Experts of a small language model.
Size: 9 layers, width 448, vocabulary 50257, 67.7M parameters.
Below are experts of layer 3 (counted from 0) of a mixture-of-experts language model. Rows are named router (the router's row for the expert), gate (a neuron's input weights, with its number), up (a neuron's input weights, with its number) and show model dimensions 320-383. Each number is 50 + 10 x the weight over its row's rms, rounded and kept within 0 to 99.
After each expert's rows: a language model's description of what the expert responds to. This comes from a sample of Wikipedia text that the model never trained on.

# expert 36
router:37 69 65 49 44 60 47 58 44 56 51 50 59 61 65 59 56 49 50 65 42 49 51 63 47 41 49 57 53 37 36 61 54 50 65 61 59 67 41 47 65 65 41 58 57 35 31 52 42 60 58 48 47 41 49 47 55 58 41 45 53 42 44 43
gate7:40 61 54 53 65 48 37 44 65 40 43 51 56 50 51 43 42 45 48 55 39 44 49 47 51 46 59 50 56 53 47 57 45 55 45 48 47 39 37 58 46 54 43 63 59 47 54 44 61 44 49 50 55 46 44 53 52 35 57 49 42 30 59 50
up7:40 68 49 54 42 44 57 54 48 40 44 49 59 53 47 43 43 43 44 34 72 57 46 64 57 60 49 50 35 33 51 65 41 52 54 44 61 44 49 38 70 60 47 47 63 46 67 47 63 61 47 43 60 56 52 49 35 50 61 31 48 36 66 47
gate8:58 73 54 50 50 49 56 61 43 18 43 46 67 46 54 61 40 54 52 47 54 44 61 69 40 48 67 70 38 77 37 35 63 52 44 55 57 37 58 54 49 47 42 61 60 40 38 56 46 44 50 43 63 55 53 65 55 61 69 40 42 45 61 52
up8:58 63 39 46 46 53 35 39 40 69 53 44 34 32 49 60 62 55 47 40 73 55 59 51 70 45 63 21 66 46 61 47 55 67 40 36 48 58 48 58 36 46 23 54 39 42 43 59 38 67 40 82 54 32 47 30 53 38 41 57 40 40 40 40
gate9:54 64 49 58 53 35 37 57 58 42 52 51 59 46 53 55 41 54 49 47 36 53 28 55 56 49 55 49 42 43 53 44 53 56 66 61 45 51 34 43 37 59 39 62 34 56 53 39 55 38 44 35 43 48 76 44 50 56 22 49 48 52 37 45
up9:31 42 51 52 53 47 42 41 62 48 50 56 49 51 46 39 65 50 54 42 30 48 52 45 57 53 36 48 64 55 48 49 35 41 50 62 51 38 52 43 36 64 51 55 38 38 53 62 58 51 57 55 43 48 48 51 41 52 54 62 28 70 56 52
gate10:51 45 52 41 65 65 53 49 63 56 56 53 29 53 49 51 43 37 36 61 34 58 50 36 44 44 35 43 37 65 58 45 44 50 37 50 35 64 49 46 43 42 56 62 33 46 50 49 51 52 51 60 51 39 48 69 52 43 44 52 44 37 66 48
up10:40 56 30 51 59 50 51 58 48 60 43 53 38 51 56 38 66 46 54 68 49 74 50 46 47 57 52 72 51 63 62 71 48 65 61 33 58 50 48 42 39 39 47 54 59 57 67 50 60 58 46 68 43 51 54 52 49 51 56 41 46 64 55 66
Description: Word pieces inside non-English or transliterated words and titles, often after quotes or brackets, such as de, al, Prose, Glencore.

# expert 16
router:58 53 50 59 48 43 44 47 44 59 45 50 48 50 42 52 54 30 61 40 61 46 51 40 58 41 56 65 58 44 59 51 65 57 59 69 55 54 49 50 63 46 49 37 58 61 50 60 65 46 54 40 56 38 42 51 53 46 40 49 41 65 50 72
gate1:39 46 52 39 50 52 49 54 44 50 50 64 53 66 47 47 58 48 40 32 54 41 47 61 70 50 32 53 56 44 53 45 65 51 58 56 52 47 69 43 40 54 60 50 53 45 28 51 50 56 39 32 52 62 39 66 51 61 40 49 46 45 48 47
up1:60 46 42 54 48 54 55 46 57 50 57 62 41 43 57 55 50 46 40 37 50 61 41 69 55 68 64 52 56 39 54 54 37 53 59 53 36 43 36 43 53 60 51 46 45 61 44 45 39 42 63 29 45 29 59 59 48 39 55 63 52 44 51 50
gate2:45 41 52 52 51 47 55 62 38 56 43 38 46 55 51 51 56 48 48 46 50 22 52 50 56 48 49 65 41 32 67 59 61 60 64 57 56 44 65 48 47 54 42 53 50 60 52 46 50 50 43 59 51 61 46 33 60 51 49 53 40 61 46 33
up2:37 47 50 56 35 54 54 42 43 44 61 63 59 50 61 18 44 41 58 56 41 51 33 58 35 44 39 55 72 61 44 57 36 41 55 47 54 48 26 52 48 58 57 62 46 63 56 51 54 47 64 38 43 47 43 56 54 54 47 52 61 58 46 57
gate3:38 49 57 46 57 51 36 44 55 69 51 64 54 52 49 50 47 39 68 39 49 62 54 44 53 54 43 67 58 61 38 48 54 56 58 61 68 67 62 34 50 64 53 71 59 48 48 31 59 47 31 60 27 52 37 65 43 42 73 28 43 57 51 51
up3:67 53 64 59 35 77 37 44 47 43 55 64 51 58 52 59 57 40 62 42 43 56 53 59 59 48 38 58 46 40 36 55 51 55 40 40 40 57 62 62 65 60 44 46 44 49 55 46 40 65 60 45 45 45 65 60 37 51 54 49 52 54 47 79
gate4:38 47 55 34 51 55 57 59 42 66 48 43 45 41 57 78 45 55 63 46 56 52 68 39 34 45 49 62 56 54 73 41 47 55 66 51 51 51 52 64 51 48 37 43 45 56 55 39 42 41 56 53 46 39 49 40 65 53 24 57 63 47 71 65
up4:55 73 59 33 56 48 45 51 54 42 47 59 59 57 59 55 48 49 39 43 33 51 43 51 58 60 53 58 54 49 48 44 58 59 62 63 52 50 61 48 42 53 75 40 40 49 62 36 51 58 31 43 49 46 46 51 63 62 50 40 53 65 39 59
Description: Opening pieces of non-English personal and place names, especially particles and initials like de, La, El, Von, Mc, John.

# expert 46
router:37 75 37 52 49 38 45 58 37 56 44 45 52 59 54 49 58 41 59 44 59 31 37 62 53 46 62 55 65 35 53 39 64 43 54 53 47 49 56 42 56 58 47 22 62 59 46 61 54 59 29 45 36 35 38 41 46 69 37 63 48 51 50 49
gate0:49 68 35 40 47 37 83 55 46 60 55 53 42 39 68 42 56 50 39 53 43 53 43 62 42 42 63 50 60 38 43 49 60 51 45 55 49 45 53 45 55 37 35 54 54 53 56 75 46 58 47 57 48 63 42 49 38 49 53 36 53 50 63 39
up0:37 39 51 49 59 36 53 54 58 47 51 49 52 49 52 35 31 37 61 46 53 53 46 49 22 51 38 38 52 39 29 65 45 34 33 60 41 50 43 42 44 37 46 48 42 51 30 54 36 59 44 58 53 30 46 52 40 54 61 43 59 28 46 36
gate1:50 45 34 38 46 35 56 59 59 44 60 58 48 49 53 33 53 41 39 60 66 56 38 65 59 58 54 61 43 50 32 62 76 40 58 64 64 66 52 63 66 35 43 38 56 54 56 68 35 43 47 47 51 53 54 48 35 64 55 46 67 43 45 39
up1:65 72 37 59 47 35 55 64 37 43 54 31 44 48 55 55 57 68 45 58 51 38 50 60 51 57 51 42 63 51 37 43 40 48 57 40 42 46 35 40 52 35 48 61 48 34 71 58 58 42 51 53 47 46 49 45 55 41 30 58 63 52 48 43
gate2:35 47 38 53 53 51 63 62 54 57 44 43 52 46 53 52 35 55 63 58 41 61 70 49 42 50 63 44 41 48 43 34 60 51 41 31 54 40 66 52 55 30 31 58 51 66 33 57 37 43 46 55 35 49 35 53 52 42 48 48 51 42 63 41
up2:45 55 25 54 48 50 35 41 41 55 49 64 46 42 64 59 65 42 61 60 48 34 54 43 59 38 44 68 52 41 43 36 62 49 51 42 47 54 69 46 47 47 60 53 61 54 47 57 45 54 55 47 41 44 37 55 51 46 35 46 52 35 54 62
gate3:62 56 49 23 51 49 48 41 39 54 53 57 32 49 49 48 42 45 59 38 48 34 53 46 21 51 58 36 35 55 45 50 55 51 39 44 64 51 52 47 50 43 65 41 49 42 42 51 53 24 47 45 56 64 53 38 47 67 35 35 49 68 44 57
up3:49 52 42 51 34 53 43 48 46 42 56 59 42 56 47 42 58 42 53 24 38 45 49 55 42 61 59 50 45 53 62 60 37 63 53 49 62 37 52 41 47 75 51 37 51 41 37 30 56 49 42 43 48 50 44 43 57 42 49 53 42 64 45 48
Description: First pieces and middle fragments of person and place surnames, such as Mc, Mac, Smith, Kim, Keşla, Trimble.

# expert 31
router:70 51 50 42 51 17 56 45 37 38 45 57 73 55 34 58 55 56 44 58 35 57 51 26 30 55 22 60 47 53 46 35 32 53 58 42 48 61 43 55 31 44 42 53 62 46 50 42 65 42 59 69 54 56 65 47 32 55 58 54 53 59 22 58
gate0:42 56 60 31 62 36 53 50 33 47 45 49 62 54 38 46 64 52 47 52 41 66 43 32 54 59 52 59 42 47 45 47 41 60 51 51 52 38 43 38 52 52 33 58 46 49 60 56 37 50 34 43 58 59 57 48 45 48 57 46 45 37 34 69
up0:45 41 40 56 51 48 69 59 45 46 44 54 64 35 31 58 51 55 49 41 41 43 32 41 41 59 41 65 42 70 40 53 52 54 63 41 62 45 45 39 56 61 52 55 45 51 55 44 49 62 47 66 57 62 50 50 40 56 50 61 65 46 57 65
gate1:44 45 58 78 45 56 24 58 46 35 38 47 42 40 36 66 41 47 53 30 40 58 47 58 60 41 44 41 51 68 66 45 46 23 39 44 41 52 48 53 52 34 51 60 55 42 62 64 42 32 45 54 55 52 58 39 51 33 54 57 47 48 50 60
up1:57 55 54 45 53 54 46 64 53 48 51 50 58 48 38 56 41 66 49 65 45 44 46 38 44 54 45 56 39 67 47 37 49 57 49 51 45 54 49 33 65 52 65 49 61 44 59 64 45 55 44 45 56 45 48 48 49 65 51 56 56 64 44 61
gate2:63 65 52 36 50 36 47 66 42 56 51 46 53 53 44 65 45 35 38 37 39 67 58 33 53 58 59 39 33 58 43 63 61 47 35 33 49 41 63 61 57 43 41 59 52 41 35 47 41 62 56 58 49 51 24 66 57 60 48 58 43 37 46 49
up2:44 40 36 37 36 46 59 64 40 51 45 48 52 56 48 54 54 53 58 46 61 55 54 47 48 42 66 44 65 67 47 61 46 32 44 36 44 41 38 53 55 41 43 48 45 45 45 79 52 41 45 38 31 50 48 51 64 43 65 51 43 56 51 44
gate3:50 43 46 50 55 80 44 61 42 67 59 46 36 25 60 65 34 53 47 52 33 61 43 59 49 39 57 52 70 52 54 49 55 49 55 47 81 55 39 54 36 53 40 36 56 51 43 55 55 62 59 41 57 40 50 23 58 61 53 34 46 60 39 52
up3:48 53 46 45 43 46 53 44 23 51 48 55 61 49 41 48 65 45 32 44 42 51 36 56 51 50 52 57 43 42 70 29 56 59 40 60 65 47 42 35 57 55 51 51 44 33 50 48 54 46 61 59 52 44 58 42 43 57 49 55 40 53 65 31
Description: Commas, opening parentheses, and, with and pipes linking names or items in results tables and lists, such as Harmon (, Amiga, and.

# expert 62
router:52 43 56 69 47 38 54 36 43 53 51 48 60 45 32 58 54 51 43 65 50 46 55 35 47 58 58 33 61 44 43 28 48 41 55 72 42 66 51 51 41 42 55 32 40 38 54 49 47 15 38 24 62 45 60 61 47 58 52 36 48 52 52 37
gate7:36 61 44 49 44 50 53 40 51 55 57 47 40 54 67 62 40 33 63 49 25 48 48 45 68 60 51 37 54 56 51 64 48 64 44 54 47 39 54 41 41 53 36 64 50 56 38 37 53 53 36 50 37 53 59 51 39 50 56 61 50 44 65 41
up7:52 54 49 46 61 35 46 52 53 55 50 63 44 63 48 44 54 49 75 48 35 66 63 38 60 48 45 52 58 40 43 50 53 56 50 64 52 49 48 48 50 55 56 61 63 53 22 51 35 37 56 37 55 48 50 54 52 67 45 58 51 45 53 45
gate8:56 58 49 44 68 50 48 53 38 72 55 60 41 49 35 63 51 46 21 49 79 58 44 64 60 53 49 42 55 65 53 73 66 52 50 52 41 46 55 51 52 43 50 41 50 52 46 30 55 51 43 35 36 40 36 47 51 60 54 50 57 41 51 47
up8:56 51 46 54 64 49 55 57 58 53 51 36 39 51 48 36 56 41 52 63 53 47 67 34 59 51 59 60 42 46 46 48 64 48 39 40 50 61 50 34 60 56 56 43 51 42 38 41 44 43 60 53 51 56 54 54 48 50 33 34 55 30 59 43
gate9:61 39 51 42 50 35 33 57 45 54 41 48 27 57 59 40 30 43 46 48 30 58 49 48 56 45 54 43 49 51 43 21 51 37 46 37 30 74 40 55 68 47 38 73 24 43 36 54 51 41 46 64 48 60 62 50 48 61 51 43 39 45 76 39
up9:55 47 47 35 53 38 47 73 35 49 48 64 61 51 49 62 57 51 61 43 32 54 53 35 38 49 51 51 55 48 31 42 50 47 72 40 57 30 37 44 44 55 60 46 53 47 43 57 42 32 43 47 63 60 54 64 58 31 51 42 45 60 63 41
gate10:56 62 57 59 44 46 41 63 53 56 47 50 50 43 45 43 38 40 42 61 56 66 35 44 46 42 45 50 58 25 48 42 55 39 44 35 46 66 66 60 55 39 38 63 37 42 64 48 50 56 48 52 53 41 44 48 47 64 58 34 44 61 39 48
up10:54 39 43 55 47 49 36 65 33 42 55 39 55 47 49 43 42 65 51 31 45 34 31 50 59 51 58 63 35 62 59 33 60 35 44 39 51 45 52 56 35 52 39 57 33 69 43 58 39 54 46 55 48 55 48 39 43 33 62 47 62 66 59 73
Description: Colons, including, as and like that introduce a list, description or role: April O'Neil:, delegation included, Mitchell as Black Ninja.

# expert 23
router:53 59 32 38 34 39 63 59 44 64 44 33 26 47 51 52 43 57 60 44 63 36 66 72 55 42 50 47 45 43 38 25 49 38 53 44 60 60 37 38 62 44 44 57 64 41 57 68 53 54 47 67 54 59 46 43 32 47 36 47 62 75 42 42
gate0:69 70 48 37 48 61 42 53 45 47 33 41 41 33 58 47 47 60 70 48 56 49 41 61 67 49 58 47 31 53 54 48 59 37 38 63 48 61 43 30 56 44 24 44 46 54 52 78 65 56 39 43 39 63 33 53 44 36 46 42 46 43 41 32
up0:50 60 56 47 47 44 60 58 68 26 69 53 28 63 52 40 35 65 47 58 62 58 52 50 59 41 21 66 39 50 45 51 44 47 42 52 67 42 61 40 45 50 56 47 63 69 52 51 48 45 73 56 46 52 54 68 39 51 36 57 60 63 48 47
gate1:59 64 55 32 61 49 56 42 41 53 50 50 24 54 51 57 39 37 48 34 33 55 47 45 72 46 45 54 51 52 62 42 46 44 46 52 53 56 73 58 42 52 70 41 36 70 60 54 37 42 41 44 35 35 37 44 55 48 51 35 55 42 58 36
up1:61 58 38 37 57 44 45 46 42 52 46 36 57 42 39 47 44 59 31 64 63 66 43 49 61 55 44 45 23 60 40 65 62 49 29 50 43 60 38 61 43 74 55 59 58 53 27 51 50 50 52 67 47 55 57 53 56 44 52 40 41 56 46 32
gate2:70 36 46 26 34 50 74 53 54 50 63 49 57 50 39 47 38 37 64 44 55 59 66 53 57 58 32 44 59 44 51 44 55 57 56 55 46 67 69 57 64 61 60 42 41 60 46 35 33 53 67 54 34 47 54 60 42 50 50 56 43 42 49 50
up2:54 49 46 48 49 61 41 50 36 51 59 43 35 58 48 37 47 64 39 61 54 35 56 61 46 48 41 42 48 51 55 29 53 39 33 45 34 61 47 36 47 47 51 72 67 40 62 61 45 52 57 48 40 65 45 54 51 61 44 55 60 52 60 48
gate3:51 52 47 40 31 73 64 54 47 45 76 39 30 59 63 30 55 56 58 45 51 46 56 43 57 44 45 48 47 58 56 62 41 75 27 62 58 39 43 41 49 56 51 66 36 58 39 39 61 49 49 60 59 64 59 57 46 43 41 61 43 57 58 52
up3:50 46 52 56 63 31 53 48 52 36 48 63 41 50 39 55 42 33 52 45 45 45 62 37 43 54 67 55 30 59 60 37 54 43 65 60 66 52 67 59 54 63 57 37 44 45 34 66 46 45 58 50 59 52 36 37 54 61 41 55 47 57 39 56
Description: First names and name starts such as John, Michael, William, plus table header words like Skip, Candidate, Team, Contestant.

# expert 61
router:40 41 49 32 62 43 32 46 52 43 39 68 54 57 49 39 55 54 35 67 57 44 51 26 38 48 50 60 44 66 53 53 51 49 65 30 48 54 40 43 58 67 56 50 49 50 38 41 50 54 42 69 49 46 47 48 24 55 54 62 52 46 34 43
gate0:64 55 43 65 56 29 56 52 64 53 54 37 59 52 65 45 60 51 39 42 49 33 35 56 50 41 35 27 53 52 67 56 50 40 42 49 37 54 61 59 65 53 64 37 47 52 55 40 46 52 62 43 48 41 41 61 38 49 48 39 68 52 48 39
up0:55 57 41 69 49 42 57 40 58 33 48 60 60 43 50 50 47 50 59 55 40 47 57 53 48 41 36 49 54 49 34 40 53 48 31 52 35 50 49 49 42 54 44 54 49 59 52 72 68 37 45 31 51 28 44 72 37 53 48 52 45 55 58 46
gate1:71 65 61 52 66 78 32 65 43 52 61 67 60 61 40 64 40 50 37 39 41 46 63 58 53 53 37 37 54 35 63 48 40 50 55 66 49 46 57 51 43 61 51 61 51 52 50 46 54 51 55 61 41 50 42 61 40 56 54 53 43 61 43 33
up1:46 58 54 36 43 61 33 40 49 64 52 38 42 69 50 48 63 38 38 48 37 52 62 44 37 53 45 55 42 34 43 53 47 50 55 57 56 33 59 62 47 51 47 67 62 45 40 55 37 49 45 61 57 55 53 39 50 66 57 51 43 45 66 62
gate2:64 50 53 45 58 43 50 65 68 44 64 66 38 47 54 64 51 56 39 48 57 58 48 58 47 51 55 41 43 48 42 57 62 40 58 62 34 34 67 40 42 39 42 45 46 68 28 54 60 29 31 64 38 54 52 49 52 61 55 57 40 56 58 55
up2:48 42 50 46 60 40 53 42 41 60 42 36 60 58 45 51 50 40 43 61 61 52 43 58 46 49 55 61 52 46 40 50 53 55 45 59 32 52 45 40 50 35 37 56 59 42 65 53 56 78 47 44 36 51 60 64 47 48 44 60 68 45 46 57
gate3:37 37 46 37 52 70 42 59 55 50 51 45 60 57 62 53 59 27 48 38 56 42 39 52 42 61 61 52 52 47 59 45 63 63 53 64 46 28 44 61 32 78 49 53 39 40 43 55 37 41 25 49 47 49 43 49 48 70 51 58 36 40 52 32
up3:31 45 64 37 46 71 59 69 45 41 44 43 54 50 52 73 69 49 45 42 27 51 34 56 39 48 74 49 50 52 51 39 49 56 63 44 46 37 51 29 58 36 45 67 65 36 80 70 48 46 52 60 48 55 50 57 63 51 51 50 61 46 42 69
Description: Column headers, unit words and zeros in tables, such as Length, Date, Position, Goals, ft, km, and runway or station tables.

# expert 30
router:48 62 60 50 35 51 45 61 52 55 48 67 56 57 41 41 59 70 43 50 73 39 58 50 63 48 49 52 42 52 40 68 43 59 30 45 54 53 37 39 60 47 53 55 49 48 38 28 54 55 52 55 49 51 58 48 35 41 63 45 53 56 32 59
gate0:49 39 45 36 44 54 63 40 43 35 44 59 61 45 59 48 41 46 45 60 50 60 61 54 62 58 42 68 55 46 36 51 54 47 68 49 60 46 36 50 65 37 61 33 55 58 52 45 41 52 51 51 43 53 50 48 52 50 46 44 34 65 53 47
up0:50 48 37 46 41 46 46 26 57 61 47 33 31 52 55 55 46 39 42 48 58 57 71 69 66 42 61 56 55 35 38 52 61 50 48 53 49 55 54 45 56 53 56 54 45 56 49 51 49 46 37 33 48 60 37 63 61 49 53 51 48 63 48 33
gate1:52 50 68 56 63 63 68 30 50 54 84 36 49 50 36 42 58 43 55 45 45 52 51 63 64 42 63 60 45 50 65 68 43 76 50 37 56 52 56 51 31 74 46 38 56 44 45 38 36 46 65 47 40 56 57 51 66 57 57 32 60 59 48 46
up1:43 48 27 41 43 50 47 51 45 44 40 58 33 54 42 48 49 38 52 30 48 62 53 48 36 52 40 22 67 55 49 37 71 38 41 60 48 55 38 51 39 44 34 39 43 55 46 62 52 45 52 36 69 56 45 44 71 47 68 43 51 26 59 55
gate2:55 60 57 42 45 51 72 52 50 50 65 46 45 55 56 35 42 44 35 43 54 55 46 62 65 64 47 68 33 53 48 44 27 63 48 33 50 34 63 48 53 70 44 41 51 78 54 42 63 52 70 52 49 47 48 58 36 53 61 57 39 59 59 50
up2:49 38 35 35 56 49 59 63 47 49 56 72 77 58 41 60 59 73 47 30 54 60 54 42 51 50 52 60 57 52 47 66 49 58 60 39 47 58 47 37 44 45 55 49 39 48 55 60 46 61 47 51 47 48 36 61 39 42 40 53 57 39 40 60
gate3:41 54 44 35 56 61 54 48 57 36 56 57 52 53 44 53 55 32 45 52 59 49 52 43 63 45 53 41 30 67 42 52 41 46 50 62 69 55 41 67 52 64 43 59 43 47 39 41 62 47 38 41 47 42 44 50 62 39 48 53 44 60 56 36
up3:53 45 29 49 60 40 46 28 49 38 47 66 36 50 44 43 48 73 47 64 49 47 53 66 44 48 43 40 39 49 48 39 39 39 49 53 38 46 46 55 55 38 42 45 38 59 47 50 71 57 32 61 50 62 56 32 49 49 51 24 54 45 42 37
Description: Single letters, operators and brackets inside formulas, LaTeX and chemical names or SMILES, such as k, +, (, α.

# expert 18
router:53 54 49 43 47 63 34 49 50 71 57 50 60 45 48 51 39 42 59 43 69 44 40 59 49 49 44 56 64 47 39 57 52 35 40 53 52 61 49 71 55 53 45 29 54 59 67 45 58 44 65 29 50 32 42 70 48 53 50 60 46 51 45 59
gate0:49 50 48 63 40 64 46 56 56 63 66 63 43 37 64 49 50 20 48 42 52 52 36 52 64 54 45 52 48 48 46 54 06 42 45 55 38 47 47 59 58 43 56 28 54 46 46 36 38 61 43 46 46 48 46 42 60 53 51 64 32 30 61 53
up0:43 54 49 58 53 52 38 59 49 59 48 67 42 56 38 55 46 47 33 48 43 43 30 53 58 65 67 46 59 32 38 50 59 57 37 54 47 76 49 50 28 45 43 49 41 43 45 57 60 61 42 45 57 43 55 63 57 55 59 45 60 65 54 45
gate1:62 61 41 46 59 65 59 36 53 62 52 46 43 46 57 56 69 47 40 57 39 53 47 61 47 60 38 48 54 68 51 60 52 52 56 59 57 41 58 65 45 49 43 48 61 54 63 45 60 39 25 60 54 47 48 47 55 51 33 62 57 61 47 47
up1:59 65 44 51 35 37 67 44 55 50 50 57 26 57 38 52 51 53 55 70 54 37 50 53 39 45 53 47 63 59 58 26 55 56 46 42 49 45 38 48 34 45 47 59 51 48 53 47 68 40 57 49 43 55 57 31 41 63 52 67 68 37 41 41
gate2:49 46 57 43 49 48 61 49 52 33 61 57 54 62 43 52 50 64 49 36 51 70 58 65 61 54 65 66 52 54 39 33 61 31 56 47 54 50 56 44 47 38 38 34 26 30 47 42 54 44 66 36 67 45 54 34 58 47 39 36 43 68 49 34
up2:51 54 74 46 50 50 37 65 54 41 50 55 49 55 47 47 43 46 63 39 58 73 52 10 48 58 49 59 30 30 40 55 39 48 48 41 45 58 47 61 60 49 51 38 49 54 40 62 41 52 57 32 46 42 45 44 53 51 57 59 53 56 39 35
gate3:51 38 66 48 46 63 61 72 63 48 51 58 38 43 40 45 46 38 54 49 36 59 61 38 55 46 42 43 43 46 35 60 47 40 55 63 57 22 44 46 57 58 34 46 58 69 65 49 48 45 50 35 64 35 86 56 51 56 59 46 45 40 44 33
up3:46 46 64 45 56 54 41 55 47 46 46 45 52 46 46 47 39 27 67 48 43 50 48 45 46 48 42 56 46 46 55 32 35 60 60 54 42 47 52 51 54 50 48 44 43 55 64 58 55 41 39 60 40 44 46 50 38 41 42 60 52 59 32 55
Description: Surname pieces and second names after a first name or prefix like Mc, de, al-, often with diacritics, such as ić, Murphy.

# expert 6
router:49 46 71 56 50 63 64 64 58 64 46 58 48 49 55 70 41 29 46 67 72 55 53 66 45 58 56 59 39 44 31 51 39 61 58 32 42 56 43 49 49 46 51 59 34 56 49 42 54 54 53 48 52 50 34 31 60 36 60 42 51 45 58 54
gate0:54 59 43 43 36 36 37 59 49 55 59 58 53 41 59 47 49 59 69 61 48 70 63 34 63 58 53 57 57 65 59 58 50 62 52 62 48 58 58 58 61 50 42 39 38 67 64 43 55 65 47 54 54 50 55 60 51 50 37 79 57 57 32 28
up0:43 56 53 42 64 29 30 32 48 37 49 47 60 49 53 65 46 46 59 58 47 65 55 58 66 48 41 60 64 67 40 53 39 54 59 58 58 52 45 49 60 53 56 38 46 53 58 49 31 40 61 53 63 38 42 46 68 36 35 51 56 51 52 61
gate1:54 52 57 51 49 57 51 56 51 48 44 55 45 56 51 65 60 34 59 33 61 53 48 65 40 55 49 54 55 56 39 62 66 52 54 59 49 37 53 49 47 64 55 40 63 43 45 48 47 40 60 31 48 55 42 46 52 37 74 51 54 41 51 41
up1:53 53 52 61 33 41 59 37 67 56 58 51 47 57 40 41 54 47 45 44 61 40 47 52 51 38 44 36 41 57 50 63 60 61 53 57 36 42 50 55 64 45 60 48 67 68 42 55 49 58 41 53 45 62 40 46 62 44 50 41 51 48 47 55
gate2:44 53 66 49 42 39 50 55 37 56 40 51 50 44 47 54 49 44 60 53 67 51 59 58 77 50 58 52 47 67 33 48 52 48 47 43 64 67 51 72 52 33 38 66 46 45 42 45 47 28 52 45 55 37 45 39 61 48 52 46 47 45 40 63
up2:33 57 46 47 61 35 57 52 30 56 66 41 48 27 55 54 64 49 41 53 36 52 51 43 35 45 43 40 41 57 50 41 34 37 65 47 60 50 52 59 65 42 32 58 50 29 40 52 50 26 59 35 47 50 62 47 45 57 42 53 48 46 62 51
gate3:54 37 52 56 61 49 44 44 59 44 46 39 35 42 41 62 49 53 56 64 33 54 50 51 41 44 42 27 47 39 52 60 55 34 72 48 48 57 46 54 53 50 52 37 47 54 65 50 31 53 41 30 48 51 27 43 53 59 47 57 50 52 55 49
up3:70 32 57 55 49 44 47 60 51 60 45 43 32 51 62 36 30 69 50 37 50 56 45 47 53 47 54 40 36 42 71 42 25 47 48 54 68 48 56 69 62 42 42 53 59 50 37 50 61 48 41 45 56 50 54 49 35 51 55 35 60 51 41 54
Description: Adjectives and adverbs describing size, quality or degree after a, is, very, such as large, long, well, known, tough.

# expert 10
router:42 35 48 41 40 54 29 49 40 42 51 56 51 40 42 41 51 44 41 28 57 44 58 65 62 38 42 46 57 55 70 56 44 41 45 63 28 41 48 38 40 39 56 53 43 43 64 34 53 44 73 50 56 39 48 54 50 32 57 59 37 47 58 48
gate0:58 47 61 62 37 22 56 45 52 50 43 55 43 51 67 31 61 34 60 54 44 43 44 45 41 54 59 40 52 58 32 50 59 48 43 43 50 49 60 44 51 52 37 43 38 58 45 48 57 47 29 48 51 60 70 52 46 32 42 54 52 66 44 43
up0:43 55 56 68 77 55 58 69 75 37 65 62 59 30 69 33 37 48 43 53 58 38 53 37 49 59 38 73 40 51 48 51 40 63 36 41 57 67 44 43 49 49 48 48 32 51 36 53 50 50 63 33 49 34 45 53 45 44 53 42 46 51 32 57
gate1:59 46 34 51 53 39 49 49 50 50 56 65 47 53 77 56 49 45 48 65 53 28 51 51 43 43 48 46 46 66 45 45 57 32 55 44 56 59 47 42 60 58 30 61 41 37 61 39 35 46 59 44 54 37 34 48 58 62 52 52 33 67 40 63
up1:59 46 51 63 55 45 45 61 53 57 56 62 53 45 61 44 50 34 59 67 41 41 46 38 48 56 46 59 62 37 45 38 51 46 69 53 60 59 51 62 44 75 50 61 50 59 58 51 37 36 57 50 41 42 50 55 59 45 32 51 45 50 51 54
gate2:49 53 40 56 44 34 53 46 54 46 58 47 31 63 44 57 46 45 40 50 44 54 46 65 64 56 44 54 66 34 43 58 44 60 31 39 42 60 40 66 53 55 38 48 51 36 56 57 51 53 50 56 69 44 52 45 49 46 51 48 49 35 74 27
up2:44 37 44 57 63 45 54 36 49 51 40 59 46 63 51 54 54 53 47 48 39 70 62 60 39 41 41 60 51 35 46 49 57 43 62 43 57 59 41 57 56 34 37 46 61 40 57 36 44 56 37 43 48 32 36 44 58 43 44 50 55 60 70 48
gate3:55 57 55 37 43 42 40 52 50 51 47 53 41 34 50 56 32 63 45 66 64 48 56 42 41 52 51 51 54 63 58 43 62 48 51 44 65 36 57 59 46 51 42 52 52 46 36 63 50 69 57 50 56 56 48 35 42 44 38 55 52 37 63 59
up3:43 54 46 49 46 48 52 56 26 70 33 61 46 58 49 38 53 48 30 45 29 52 42 58 53 53 65 37 58 58 47 39 40 52 49 60 41 46 27 80 31 40 50 57 35 37 33 35 50 25 52 41 35 53 55 49 55 63 47 35 47 61 37 34
Description: Final pieces of names, titles and numbers before punctuation, such as Cup, Championship, Street, Group C, and digits ending a term.